{
  "init_std_router": 0.00727,
  "lr_router": 0.00204,
  "norm_eps": 1e-06
}
Below are experts of layer 14 (counted from 0) of a mixture-of-experts language model. Rows are named router (the router's row for the expert), up (a neuron's input weights, with its number), down (a neuron's output weights, with its number) and show model dimensions 0-127. Each number is 200 + 30 x the weight over its row's rms, rounded and kept within 0 to 999.
Before each expert's rows: "gets" lists some tokens that make up at least twice as much of what it gets as of all text; "comes before" lists some tokens at least twice as common just after its tokens as in all text. This comes from a sample of Wikipedia text that the model never trained on. Tokens count by the router's weight.

# expert 0
gets: "\n", " |", "\n\n", "-", ")", "|"
comes before: "\n", "| ", "-", "|", "- ", "|  |"
router,186,210,183,199,175,232,180,190,199,138,192,276,228,196,203,197,236,187,182,169,210,177,212,226,198,160,219,204,216,201,195,203,216,247,219,215,196,228,291,194,173,256,203,169,230,119,175,225,200,183,181,158,197,208,180,207,162,195,242,208,195,219,163,255,174,188,220,168,153,197,176,163,161,181,147,257,195,150,229,197,256,237,180,209,207,216,193,247,228,179,164,260,139,178,235,207,221,152,212,191,213,193,244,188,220,150,234,226,223,190,196,171,202,202,221,169,231,215,234,196,173,223,171,208,165,218,213,147
up0,219,199,160,177,195,198,158,208,181,239,228,194,227,252,254,189,193,171,227,171,205,209,200,180,167,191,242,164,207,214,170,228,248,215,214,164,140,269,187,231,263,190,217,185,190,205,219,192,266,237,219,234,179,176,187,210,149,200,238,154,188,214,166,159,180,204,183,220,198,247,184,217,240,184,188,155,171,209,160,176,242,260,178,227,167,254,183,179,216,199,183,183,173,228,154,197,187,134,170,213,204,211,175,179,203,206,179,189,198,287,196,184,172,205,210,247,186,189,260,151,216,222,221,191,228,174,163,229
down0,164,217,164,175,220,230,165,230,184,258,210,181,231,206,260,141,180,217,184,221,183,212,202,217,204,240,256,158,244,196,225,198,219,202,190,195,173,221,233,182,174,193,185,158,198,181,194,240,191,249,208,163,158,207,189,260,174,240,199,130,188,264,201,173,175,178,228,244,199,238,225,237,216,110,150,232,255,175,241,167,145,217,218,193,211,196,198,176,163,217,187,205,211,189,227,212,161,152,220,171,214,203,197,223,203,189,182,202,192,238,245,169,184,188,193,192,271,189,222,212,180,208,194,188,167,162,171,160
up1,268,191,209,204,175,251,162,173,200,175,238,218,271,234,218,186,149,146,203,201,214,276,187,160,159,225,239,178,242,175,189,155,155,233,279,194,194,182,196,198,201,193,174,222,192,260,214,190,198,216,199,199,190,206,241,189,162,184,283,229,200,233,223,214,205,238,200,217,179,199,223,242,176,202,211,192,176,176,200,184,220,177,173,198,218,143,223,220,193,254,218,165,214,201,192,207,198,243,205,236,145,230,215,186,191,181,187,127,210,193,186,205,209,193,170,142,161,206,216,165,204,234,188,197,155,190,180,152
down1,194,216,243,219,229,283,212,259,210,250,189,180,211,197,192,254,270,157,214,206,240,197,198,220,213,204,197,200,227,210,189,128,206,182,191,202,183,173,234,167,147,189,219,183,191,155,189,198,221,125,165,204,210,157,199,167,175,188,285,214,190,161,243,186,205,198,264,184,209,165,210,247,202,232,207,227,230,212,220,171,178,211,182,211,174,217,242,244,165,171,161,179,181,168,152,168,236,162,135,178,191,216,203,175,165,183,225,235,173,199,192,229,207,225,187,162,188,229,218,202,227,174,192,182,171,213,236,205
up2,247,242,183,212,215,264,181,199,199,234,232,202,195,193,180,199,149,169,184,198,102,211,184,218,212,154,240,201,175,269,199,234,221,189,308,199,203,225,220,238,200,161,154,185,211,151,235,243,194,157,211,203,221,208,190,200,205,184,204,176,175,154,228,200,192,191,218,176,194,186,213,234,200,161,205,220,189,190,198,178,204,198,165,217,182,217,184,234,253,181,146,161,176,195,199,188,183,163,203,203,202,183,291,213,185,176,207,184,259,168,223,214,205,191,218,204,154,270,199,205,210,186,213,133,217,203,217,226
down2,189,216,237,204,205,206,233,236,149,202,199,175,165,222,226,174,198,212,197,226,231,247,156,177,229,225,227,156,227,176,173,243,243,203,165,200,222,198,172,184,180,212,217,226,202,240,230,157,208,209,228,219,204,167,207,176,226,242,197,209,209,229,258,190,188,179,221,180,172,178,126,230,186,208,185,190,160,249,228,181,226,252,192,192,253,202,151,158,218,206,284,170,191,232,189,237,182,162,214,219,202,190,175,184,175,199,204,174,154,169,134,189,146,167,185,187,248,175,218,226,231,178,155,232,219,231,115,190
up3,160,187,197,178,188,200,220,182,190,205,235,199,269,225,269,228,194,204,147,198,157,201,216,170,276,167,263,217,247,225,232,173,221,205,224,187,236,209,153,168,263,250,157,193,195,162,213,187,225,218,167,177,174,205,238,238,185,175,198,196,280,233,150,188,215,210,214,192,169,189,186,143,190,124,208,161,245,253,170,215,167,206,166,187,183,235,216,197,231,159,241,222,182,182,176,225,217,169,262,222,195,187,197,223,222,155,196,174,219,192,220,216,175,185,203,216,187,193,193,197,207,175,195,184,195,213,153,208
down3,182,172,143,223,221,188,237,212,182,243,153,186,183,176,160,184,200,188,226,152,156,199,216,139,190,212,150,200,172,154,188,212,145,192,268,230,197,197,205,199,162,195,270,187,208,189,211,231,167,165,259,209,203,202,219,220,233,206,172,213,207,274,225,226,190,188,158,180,238,258,192,218,174,200,210,201,171,209,225,185,305,159,220,200,212,179,248,175,202,211,201,179,174,193,227,215,146,162,191,245,240,188,190,258,230,194,221,184,184,217,163,221,224,194,238,211,202,167,230,219,227,187,192,191,147,189,177,186
up4,233,211,207,229,163,254,196,181,198,223,213,193,178,161,123,161,251,230,204,198,190,189,195,164,192,248,153,237,257,208,183,292,160,204,245,191,203,217,209,178,167,196,203,200,200,170,224,195,203,172,166,151,233,179,187,196,243,158,188,215,193,176,217,193,244,214,228,220,212,155,216,183,199,207,173,190,229,167,224,220,180,138,161,222,152,215,198,178,185,189,169,251,158,204,237,233,193,234,167,235,172,232,204,194,231,223,214,194,243,252,213,203,141,199,129,188,212,187,273,183,162,202,205,201,212,224,165,203
down4,204,230,253,186,179,170,209,228,161,160,170,202,184,238,197,136,181,219,217,246,214,252,251,193,171,220,237,195,202,188,202,155,193,234,204,207,200,175,168,171,209,213,228,245,229,134,175,230,157,199,180,243,215,173,187,140,216,150,215,189,197,182,166,281,174,205,211,192,193,243,160,269,210,225,198,195,219,250,220,245,145,188,200,175,181,186,188,196,266,193,246,152,182,196,154,200,235,205,191,234,159,213,175,195,210,198,229,165,195,245,185,194,190,183,217,216,212,192,247,149,214,211,181,140,213,166,208,216
up5,156,197,210,193,136,270,213,234,240,196,190,230,224,168,178,230,169,180,171,238,197,159,203,190,187,207,186,205,160,137,238,225,153,185,223,225,221,235,195,212,193,188,199,154,181,188,201,193,225,178,206,205,220,207,213,228,208,189,197,219,127,173,195,178,190,152,205,189,195,234,213,163,220,190,194,187,166,229,230,183,157,235,178,129,179,172,231,218,165,175,243,198,211,177,210,143,195,184,236,276,174,171,228,186,175,202,198,288,236,243,218,151,263,208,177,218,211,215,217,229,199,172,231,212,170,228,238,250
down5,161,159,223,250,198,157,182,169,222,202,185,186,189,198,240,180,212,170,238,172,143,192,243,238,233,183,176,154,162,232,192,169,229,181,162,222,202,170,187,219,220,148,227,194,204,195,217,190,190,186,222,227,248,231,212,137,226,230,229,175,209,213,171,188,200,207,208,204,217,240,174,238,130,249,196,226,238,195,223,189,174,194,160,218,178,184,212,227,215,255,230,159,210,245,232,265,184,205,124,191,178,249,231,177,202,194,219,245,193,201,208,227,202,186,161,238,161,157,180,220,224,173,173,123,216,219,157,211

# expert 7
gets: " | ", " ", " (", ", ", "–", "| "
comes before: "1", "2", "0", "3", "4", "5"
router,200,164,177,194,200,257,253,260,202,233,206,183,234,247,229,204,194,212,181,258,228,160,194,179,160,168,189,187,251,202,229,193,176,178,218,225,209,220,162,205,235,192,171,162,242,178,236,137,192,171,211,213,218,193,205,231,193,192,227,225,235,253,187,226,187,162,180,198,167,172,210,219,245,214,151,234,186,175,168,257,165,189,214,183,196,228,185,204,191,195,161,185,164,154,158,204,206,186,156,227,186,157,282,205,191,180,149,167,216,233,179,147,259,169,221,153,209,157,249,216,197,183,171,184,216,168,174,218
up16,218,192,179,230,244,208,184,204,195,159,209,152,219,245,192,229,165,204,192,245,156,228,158,214,243,198,166,151,208,169,189,216,172,222,180,207,192,214,174,206,225,211,225,229,220,217,277,170,217,214,189,201,235,164,225,220,209,208,179,212,186,207,167,222,193,143,194,184,212,210,170,189,116,162,194,174,207,223,175,180,155,139,236,242,201,180,248,183,189,172,151,167,200,189,219,211,214,225,156,232,182,166,241,185,157,204,220,279,215,189,192,145,204,247,180,203,274,192,219,223,233,249,131,216,193,171,198,220
down16,169,227,156,173,199,183,233,213,196,178,186,205,151,189,186,195,202,221,224,201,192,186,234,206,154,135,199,203,209,179,207,205,166,197,191,186,173,219,183,258,173,230,228,208,210,187,205,223,189,216,230,205,230,272,163,173,182,256,280,178,212,153,208,180,223,238,188,163,280,196,151,142,164,252,250,213,224,198,210,240,258,248,214,212,167,210,195,233,189,202,220,196,184,230,220,154,221,223,221,206,168,241,231,185,185,166,167,162,200,162,217,201,183,212,237,202,131,196,189,226,227,156,150,225,178,175,179,163
up17,150,181,142,194,240,174,178,180,210,213,159,187,235,216,212,186,163,237,186,226,223,233,150,192,208,233,265,196,229,183,141,207,211,209,234,200,177,172,195,193,198,124,253,160,194,181,149,182,249,225,201,199,224,249,161,233,164,176,206,211,217,180,212,271,213,191,213,223,211,192,227,214,220,210,234,191,196,178,203,196,192,207,263,172,200,160,171,153,217,174,193,189,160,195,215,253,277,133,216,188,248,190,217,208,209,223,234,169,200,222,207,213,201,193,247,200,120,197,194,162,193,170,211,199,201,152,192,231
down17,192,178,203,258,179,229,206,250,206,248,171,172,211,184,144,156,194,248,195,221,152,178,173,203,194,214,203,142,165,224,198,164,226,252,181,255,198,189,219,235,231,184,203,186,267,188,240,199,292,210,162,192,227,198,218,217,188,250,197,183,190,207,194,216,185,180,185,160,160,184,219,131,268,241,219,157,215,179,178,184,220,248,189,145,200,203,204,206,188,191,180,192,161,209,172,221,196,214,180,231,210,233,206,183,191,210,270,226,216,178,196,209,169,187,182,238,220,205,186,223,225,150,185,130,166,200,190,154
up18,220,237,192,183,181,228,208,197,205,177,227,211,196,241,271,189,184,212,164,256,198,178,217,161,191,255,161,185,188,127,248,164,221,159,268,250,218,204,200,176,210,174,206,183,182,191,202,176,176,176,193,223,217,187,229,201,158,238,181,172,228,193,194,171,212,195,190,167,194,186,180,246,181,176,260,210,163,170,179,217,213,235,194,217,227,208,163,222,163,188,237,203,145,196,204,166,183,203,214,198,233,119,216,172,181,213,190,186,215,210,174,188,251,183,167,210,143,164,206,175,217,174,247,253,169,251,215,288
down18,168,194,265,133,210,243,205,250,183,210,211,186,225,196,233,185,221,188,148,247,231,205,186,206,165,202,185,157,197,193,163,269,184,138,212,194,157,178,166,174,201,193,231,144,161,224,202,199,235,250,181,217,190,176,225,194,207,182,229,241,213,222,219,175,190,218,229,152,201,204,178,175,198,178,225,249,155,154,169,243,188,211,204,189,257,205,148,223,205,159,208,177,223,224,191,189,230,168,166,222,179,170,277,223,202,207,192,159,180,215,270,148,234,174,208,197,215,216,257,191,211,205,173,190,201,249,199,230
up19,222,183,137,270,204,201,194,170,159,221,199,199,175,254,228,192,181,270,208,214,211,253,216,193,263,186,189,198,171,237,188,226,193,173,177,213,196,194,215,217,274,210,171,181,202,192,155,181,136,182,195,219,153,170,166,222,257,175,204,192,273,178,190,250,175,177,248,259,185,186,229,198,218,213,195,179,217,210,204,225,253,173,159,187,197,215,108,183,220,239,162,185,171,219,146,181,172,203,188,202,197,181,187,181,156,186,222,205,215,194,230,244,164,194,223,136,190,176,210,215,209,208,231,204,216,216,216,192
down19,219,158,258,217,268,201,227,250,223,203,220,237,220,226,178,234,212,204,193,172,177,203,234,201,217,165,181,177,215,215,205,223,211,221,176,173,157,233,183,164,230,195,170,192,211,182,235,150,212,205,189,191,180,162,201,145,196,195,240,221,215,221,223,208,178,271,310,265,228,235,217,149,198,183,181,219,193,198,158,173,160,192,159,191,195,181,161,157,215,219,169,246,188,232,194,236,205,186,188,197,180,186,224,244,203,238,234,241,184,158,218,190,186,238,176,176,164,186,195,204,147,161,138,162,171,178,186,197
up20,174,256,196,216,205,179,202,148,227,225,211,218,147,184,204,166,169,227,193,232,248,151,170,158,181,182,209,194,245,239,225,206,182,235,221,162,217,169,150,191,180,170,148,243,183,210,244,234,206,158,222,185,215,214,162,222,172,192,167,210,170,231,183,255,181,209,138,263,223,219,245,175,243,228,221,193,178,236,231,174,194,222,172,179,191,223,228,202,208,203,229,207,160,163,166,159,203,163,185,220,252,156,177,193,244,178,195,198,248,162,219,242,187,230,177,183,191,216,216,173,230,175,114,218,209,239,189,211
down20,186,206,180,180,167,232,224,205,177,222,253,177,206,221,199,208,213,228,169,211,152,153,223,185,248,198,185,225,171,257,204,215,238,126,230,201,215,246,230,194,175,227,217,190,220,179,158,180,146,197,233,170,202,168,227,165,239,198,205,209,230,187,223,180,257,237,202,185,245,216,164,193,249,179,226,173,246,195,238,237,182,168,196,200,169,233,224,192,197,141,222,228,181,241,193,193,159,216,226,181,205,227,153,198,188,183,117,166,158,161,206,152,226,224,162,151,157,208,157,231,239,230,224,210,156,192,208,223
up21,239,252,164,190,239,190,233,149,166,196,176,207,195,152,146,235,212,184,205,221,172,203,161,192,223,161,236,191,222,175,184,213,214,148,233,161,188,238,242,253,202,184,236,188,216,194,184,192,211,152,208,184,215,212,220,199,254,185,198,205,245,227,201,217,202,211,197,220,172,206,251,183,196,187,241,218,186,239,201,224,200,203,264,194,170,192,174,244,159,188,239,228,155,242,170,141,151,225,163,198,209,183,131,214,213,204,238,182,173,229,196,184,143,228,241,230,214,203,172,157,154,269,197,188,161,197,137,217
down21,158,194,237,168,281,199,186,148,205,192,309,255,214,205,205,203,250,208,243,209,107,182,158,252,195,180,210,228,198,210,241,261,177,225,208,192,184,164,210,217,173,182,205,151,230,170,148,176,203,187,160,241,162,148,209,201,179,214,184,198,216,208,237,165,191,219,209,175,218,195,220,230,192,157,230,219,171,178,203,184,231,194,212,238,225,194,180,191,225,164,207,198,164,239,199,252,219,155,206,180,203,192,224,222,227,238,174,204,212,192,222,174,180,205,167,250,210,155,220,213,199,181,181,179,197,176,146,194

# expert 14
gets: "2", "1", "0", "3", "4", "5"
comes before: " | ", ".", "–", " |", ", ", ")"
router,228,175,251,129,227,198,206,210,137,122,152,170,228,248,223,237,156,184,173,216,197,200,206,183,161,257,179,178,211,170,186,201,164,191,187,205,175,157,203,178,202,210,181,171,238,154,179,236,125,252,204,216,230,184,237,243,188,224,214,233,152,224,262,164,217,251,198,187,194,238,220,211,192,220,221,213,217,224,208,173,215,242,195,226,211,183,205,169,192,169,178,171,203,190,204,224,215,223,248,200,178,205,180,195,168,197,144,192,185,187,198,147,205,235,220,170,241,270,214,175,193,224,174,170,223,201,203,259
up16,180,148,180,208,176,217,189,183,205,235,216,158,166,265,223,132,167,219,178,201,227,173,200,128,185,218,215,230,217,214,139,256,187,163,178,215,185,182,222,254,206,213,202,238,238,220,178,154,223,261,175,173,175,202,212,206,173,239,213,164,167,227,220,214,149,219,252,187,213,169,213,202,222,222,157,157,247,225,190,261,264,197,203,147,184,195,168,210,161,224,223,205,212,203,201,177,192,190,199,186,168,267,190,250,198,208,173,251,160,207,219,247,171,192,191,176,183,192,187,160,189,226,217,177,232,188,179,228
down16,195,242,216,256,194,224,197,194,184,200,218,158,174,162,254,197,175,201,219,206,221,183,217,227,134,201,157,207,156,214,209,253,236,156,181,184,196,227,223,235,158,188,201,251,158,223,132,150,211,195,201,195,166,238,201,186,218,225,221,164,181,201,217,204,148,169,227,218,232,150,241,206,123,245,189,167,198,229,259,227,161,212,217,158,184,176,206,221,170,199,219,241,259,177,211,214,215,233,234,200,218,226,189,195,196,144,196,195,244,272,196,162,206,200,167,203,181,205,229,177,158,194,174,246,159,186,201,194
up17,226,225,223,175,216,194,181,242,204,241,165,158,176,232,163,236,144,212,229,208,251,234,221,202,174,161,242,220,226,152,206,219,197,229,213,171,196,209,249,166,203,211,241,241,193,224,209,181,152,238,222,210,231,183,191,236,196,252,193,186,178,184,186,176,236,208,148,175,233,251,216,201,195,92,209,213,137,199,172,216,182,214,145,181,204,213,185,170,195,229,209,204,166,224,164,201,243,229,183,175,215,172,209,215,156,163,169,235,197,214,252,166,256,190,198,208,223,191,197,190,194,143,188,184,264,224,157,216
down17,157,216,204,234,162,212,221,236,207,230,215,172,194,197,183,168,212,208,172,145,192,212,220,206,246,196,252,261,230,242,224,139,201,205,219,202,210,193,181,219,186,169,207,210,188,212,248,161,149,236,208,208,205,196,270,193,220,207,255,218,205,238,184,149,184,208,151,172,217,212,184,196,222,322,172,172,192,145,173,223,234,173,192,223,185,167,132,201,187,199,199,165,218,179,185,189,204,188,171,189,132,251,210,230,175,219,221,206,199,175,204,175,285,165,180,203,186,216,199,207,210,172,165,196,223,193,208,172
up18,239,202,238,256,163,203,188,185,200,141,229,209,189,242,244,181,176,206,210,162,186,160,227,192,184,245,209,192,162,200,227,227,220,159,247,191,244,228,202,202,185,193,240,167,209,217,150,198,259,259,164,238,197,187,217,145,223,235,227,187,211,200,177,159,198,219,182,201,133,172,190,155,193,180,175,162,137,231,200,192,194,180,162,208,232,139,193,207,153,176,205,178,238,158,188,184,205,213,211,190,182,234,188,203,177,171,167,237,250,228,223,216,206,209,213,166,205,289,230,164,243,168,167,198,240,209,183,175
down18,196,173,216,145,157,170,247,257,192,171,202,189,221,200,199,206,217,223,233,151,172,245,188,192,231,200,209,222,216,191,225,206,149,148,184,142,212,179,228,196,238,204,195,231,208,190,248,204,193,227,204,200,163,198,197,207,186,199,186,162,201,175,176,174,228,211,213,210,192,181,212,185,200,258,245,191,205,157,188,179,162,181,228,195,188,214,225,227,228,209,202,223,173,253,249,215,307,197,149,219,193,237,214,234,149,230,198,241,207,153,192,252,216,162,163,177,155,185,252,240,205,179,188,186,151,131,217,146
up19,184,152,208,224,124,207,191,189,193,227,196,243,213,177,189,199,204,165,234,168,205,220,206,184,207,154,232,242,205,203,177,129,150,223,195,229,250,189,170,172,208,217,188,274,204,255,254,141,257,209,241,203,203,219,211,200,221,168,198,215,179,188,240,191,196,174,183,205,227,176,184,189,230,240,173,177,223,234,204,211,194,195,215,204,231,182,134,194,166,165,211,252,198,150,188,191,165,140,228,141,214,220,196,231,126,222,176,176,230,183,188,182,199,189,216,181,232,194,209,148,176,245,202,181,175,215,207,271
down19,212,239,238,207,207,168,218,214,194,192,171,182,189,219,228,228,185,205,159,217,178,159,157,236,247,249,146,176,203,192,223,173,115,209,251,162,161,198,217,208,157,213,199,138,213,220,171,252,162,218,167,194,190,199,197,155,232,182,179,200,211,183,177,227,197,203,206,170,179,247,178,209,183,242,225,156,139,234,194,221,179,188,198,178,206,188,239,292,204,171,235,202,251,234,220,175,215,246,188,214,183,196,198,234,198,235,214,167,163,213,210,178,280,233,220,239,175,178,184,166,227,176,195,186,170,239,158,213
up20,255,196,189,199,201,211,232,212,190,224,141,204,218,208,207,265,183,238,192,197,216,139,255,152,193,148,155,230,196,218,195,231,190,184,223,263,201,207,212,143,155,222,194,172,200,229,239,168,181,183,163,227,221,157,173,187,222,149,213,201,172,193,226,191,197,151,174,183,200,217,178,174,186,240,232,227,259,194,175,215,171,207,206,150,181,233,179,209,157,247,214,199,156,212,172,191,231,208,222,220,201,131,191,185,231,209,193,144,255,205,213,143,191,221,168,242,187,187,164,195,264,171,211,217,201,179,190,265
down20,211,177,201,169,198,204,227,191,168,196,167,135,205,244,273,232,191,217,168,198,260,238,203,192,244,219,203,196,252,142,163,252,195,215,163,208,203,161,196,231,199,229,186,195,242,210,185,212,176,190,174,182,242,159,181,191,200,238,172,197,143,263,181,210,181,201,248,230,201,202,237,167,154,242,206,253,213,189,253,166,171,213,185,226,196,289,151,235,133,216,188,212,181,192,208,232,210,225,154,205,185,131,201,195,202,207,184,228,191,202,192,183,175,170,185,209,215,140,185,202,214,189,208,177,251,204,198,196
up21,198,246,182,208,164,201,176,228,203,187,170,234,205,191,192,167,181,194,199,247,216,178,208,180,230,183,139,156,186,191,221,220,133,257,238,224,229,216,182,221,232,185,208,167,210,160,243,212,175,213,222,222,183,176,192,243,206,247,208,203,165,215,162,229,207,201,165,225,165,211,198,209,170,208,188,234,222,193,166,194,227,206,279,240,144,192,135,196,219,168,167,177,175,244,183,181,170,232,205,220,171,208,120,206,172,209,256,211,239,174,262,193,227,190,153,222,229,155,263,255,179,189,195,181,152,214,192,210
down21,209,147,179,262,198,232,224,224,250,220,214,162,252,133,180,170,205,226,216,169,188,157,232,167,232,207,184,206,194,195,158,270,222,161,204,154,243,151,187,211,147,237,143,243,190,206,200,203,224,192,231,201,235,207,171,198,181,183,222,202,204,211,283,214,191,197,126,161,220,201,235,196,200,185,170,229,191,246,218,285,172,226,195,226,209,170,203,188,217,228,172,202,195,167,200,239,219,240,245,175,195,158,173,158,206,189,208,190,224,167,210,156,168,179,181,207,212,194,210,232,211,146,207,176,188,206,201,184

# expert 8
gets: "\n\n", ".", "==", "===", " =", " \""
comes before: "\n\n", "The", " The", "\n", "C", "L"
router,181,182,188,208,162,227,228,181,216,177,207,222,217,236,203,240,248,220,202,218,245,178,228,193,148,152,185,200,239,260,191,209,130,271,193,178,252,199,187,205,220,187,160,169,249,209,175,227,225,234,223,255,163,242,187,231,186,170,181,198,203,213,219,230,233,181,236,181,229,195,228,205,170,179,184,208,168,180,173,260,171,144,165,175,179,204,237,192,231,157,143,214,204,168,174,180,186,151,206,213,200,206,210,165,191,201,239,222,211,254,195,206,165,221,159,235,170,170,246,202,189,196,110,164,224,193,210,194
up16,212,191,211,217,186,207,152,172,243,203,254,202,170,163,234,185,208,212,222,194,181,235,164,143,183,174,169,207,231,212,156,217,234,189,224,197,224,157,171,268,198,212,209,190,199,174,166,185,231,256,215,235,142,216,215,184,185,214,170,184,176,220,216,219,200,248,201,178,184,216,269,228,215,133,165,218,186,235,185,233,189,239,186,151,197,179,172,194,165,224,176,232,199,198,199,217,201,210,181,221,175,167,214,225,162,242,202,228,254,240,215,181,176,164,223,168,266,165,220,185,176,258,131,115,221,200,218,203
down16,199,271,198,204,184,221,205,204,209,263,151,170,233,223,161,253,216,242,186,161,208,175,215,213,176,236,197,157,207,220,134,193,254,209,188,184,172,178,202,211,128,208,207,179,213,252,259,152,235,222,228,214,225,218,237,167,213,178,236,178,199,192,160,188,216,208,210,160,216,157,204,219,237,237,198,222,189,184,220,165,231,214,212,147,215,219,199,236,167,207,147,197,181,185,225,210,125,204,233,226,197,178,169,169,198,167,234,199,207,176,156,189,229,193,171,170,191,200,231,206,200,128,170,202,283,226,202,185
up17,234,198,203,213,196,147,167,162,214,126,184,212,174,238,149,306,206,183,256,208,232,173,176,188,194,176,162,241,232,181,140,241,133,226,268,206,177,178,192,251,174,192,210,200,208,212,207,232,211,184,188,236,188,227,195,205,173,231,167,158,176,215,227,195,180,233,242,174,252,233,189,186,247,224,205,224,210,172,180,189,209,149,218,154,185,205,153,172,185,242,192,214,177,225,203,202,193,177,195,230,230,130,194,227,217,223,207,215,224,227,186,179,219,189,209,170,239,212,217,240,170,171,185,236,194,165,181,207
down17,205,201,199,253,161,235,215,189,169,233,203,194,218,229,227,196,171,206,152,179,201,300,197,246,195,195,222,181,167,167,217,160,232,171,176,251,181,200,180,172,196,265,178,209,210,140,174,169,201,235,215,231,182,175,172,242,213,224,209,228,181,158,203,198,140,201,173,236,220,182,181,224,227,215,233,142,200,187,170,229,164,233,143,180,224,190,235,188,223,168,247,174,148,194,238,186,204,161,171,223,177,208,213,180,214,151,146,185,216,207,189,194,179,193,218,178,186,197,189,235,199,200,290,231,244,237,212,230
up18,169,133,189,225,156,201,230,178,206,192,244,228,229,205,186,183,160,206,232,156,185,192,209,191,259,244,166,246,164,190,238,193,230,232,208,245,187,186,211,164,199,237,200,243,256,197,195,236,192,236,173,210,214,201,233,214,160,193,208,191,186,230,213,208,194,214,183,245,247,215,239,194,131,136,148,227,196,141,204,190,203,197,182,190,217,185,235,233,187,202,205,212,207,192,247,164,143,230,212,249,213,153,259,176,171,158,197,178,211,182,146,191,209,143,243,236,227,194,242,185,154,164,183,182,188,212,205,162
down18,238,125,162,249,222,176,160,226,212,231,225,186,257,212,233,225,154,206,199,201,174,186,166,221,199,210,131,202,175,221,191,124,175,212,221,273,239,211,190,215,175,166,192,185,223,212,204,222,136,169,184,161,213,211,235,147,197,208,254,195,211,209,188,230,202,226,213,218,196,154,231,217,205,266,212,186,208,194,211,198,200,160,158,232,145,205,211,223,227,179,208,140,214,189,179,170,201,236,217,202,206,204,191,171,177,194,197,168,236,216,227,197,242,201,132,194,202,183,181,232,277,230,217,224,179,152,203,163
up19,176,166,212,241,205,205,240,218,194,225,171,251,208,218,206,219,243,151,153,163,248,238,212,232,177,165,186,192,174,198,179,260,118,162,191,172,207,242,205,214,154,215,172,247,202,259,214,191,186,222,237,192,179,234,189,228,220,205,116,177,197,176,220,202,248,221,281,176,175,137,214,229,221,219,159,207,180,158,208,184,195,195,219,236,152,151,220,174,164,202,232,180,173,157,194,209,185,230,202,218,251,241,166,211,207,216,200,180,199,218,228,199,211,184,193,191,212,233,195,207,242,162,183,160,210,157,188,184
down19,237,152,211,224,245,196,228,199,289,260,217,240,239,172,180,236,205,179,195,182,229,142,176,221,218,220,225,185,200,202,180,270,198,216,182,214,200,174,227,212,213,187,224,215,177,185,171,162,220,159,201,267,211,201,207,178,195,170,194,104,232,214,147,201,201,149,205,235,215,171,216,123,215,186,220,207,207,168,242,231,209,191,210,208,162,239,176,232,222,199,196,227,190,185,198,190,187,147,225,195,219,198,199,189,199,236,212,205,210,153,177,171,229,276,181,218,155,190,163,160,214,190,183,138,173,214,181,189
up20,192,212,143,214,184,229,168,217,202,234,173,218,172,229,260,133,242,199,212,206,205,226,215,204,211,227,215,193,252,216,153,197,168,183,217,233,261,113,181,224,179,206,172,209,225,190,192,152,249,176,169,208,207,188,259,183,243,195,235,171,146,223,160,170,210,203,262,194,140,225,226,170,218,188,194,171,172,185,231,224,223,146,179,219,216,203,221,187,161,166,220,203,203,199,224,183,236,198,219,223,174,240,208,207,134,222,164,244,230,199,212,223,216,208,158,198,234,181,230,194,169,218,160,200,139,151,201,198
down20,167,181,189,191,213,191,185,130,174,137,201,199,216,169,207,216,238,211,195,214,155,176,214,180,196,189,246,184,245,210,178,205,227,239,168,175,198,216,231,198,147,177,163,262,161,223,164,196,178,106,190,183,142,179,192,203,178,162,217,228,269,190,218,189,199,212,235,194,203,189,186,181,240,166,166,192,186,215,229,225,192,221,194,218,160,232,171,217,214,186,174,246,162,239,235,219,190,223,209,222,217,241,200,204,149,244,213,232,236,293,194,204,185,240,208,217,191,185,134,172,157,240,232,225,196,216,226,197
up21,228,195,188,228,150,186,213,245,206,245,230,175,214,193,182,197,193,215,196,219,187,276,158,209,211,243,187,183,223,216,171,213,179,208,201,176,248,187,154,228,265,173,226,201,150,129,142,163,194,201,180,201,173,218,143,230,212,181,198,145,196,189,218,184,257,243,133,238,220,232,216,229,173,149,154,159,204,222,202,134,221,138,195,207,205,268,206,204,206,182,202,186,239,214,172,195,185,191,216,226,194,232,197,187,153,196,269,228,215,251,199,204,203,183,211,216,199,204,237,215,215,187,174,161,192,222,170,178
down21,206,231,195,214,201,222,210,196,265,174,180,204,183,194,229,205,185,202,200,193,184,241,209,190,201,221,209,219,184,187,278,247,183,139,232,215,185,244,204,214,157,176,248,235,185,242,205,156,168,152,171,209,171,146,164,176,238,182,210,199,190,194,235,212,137,161,171,231,191,204,213,230,284,186,225,202,204,210,240,194,200,147,221,180,189,155,177,173,276,152,192,229,216,204,218,194,186,152,221,230,194,152,176,230,186,174,177,218,152,171,177,224,195,240,259,219,199,186,155,192,152,185,202,242,213,255,199,218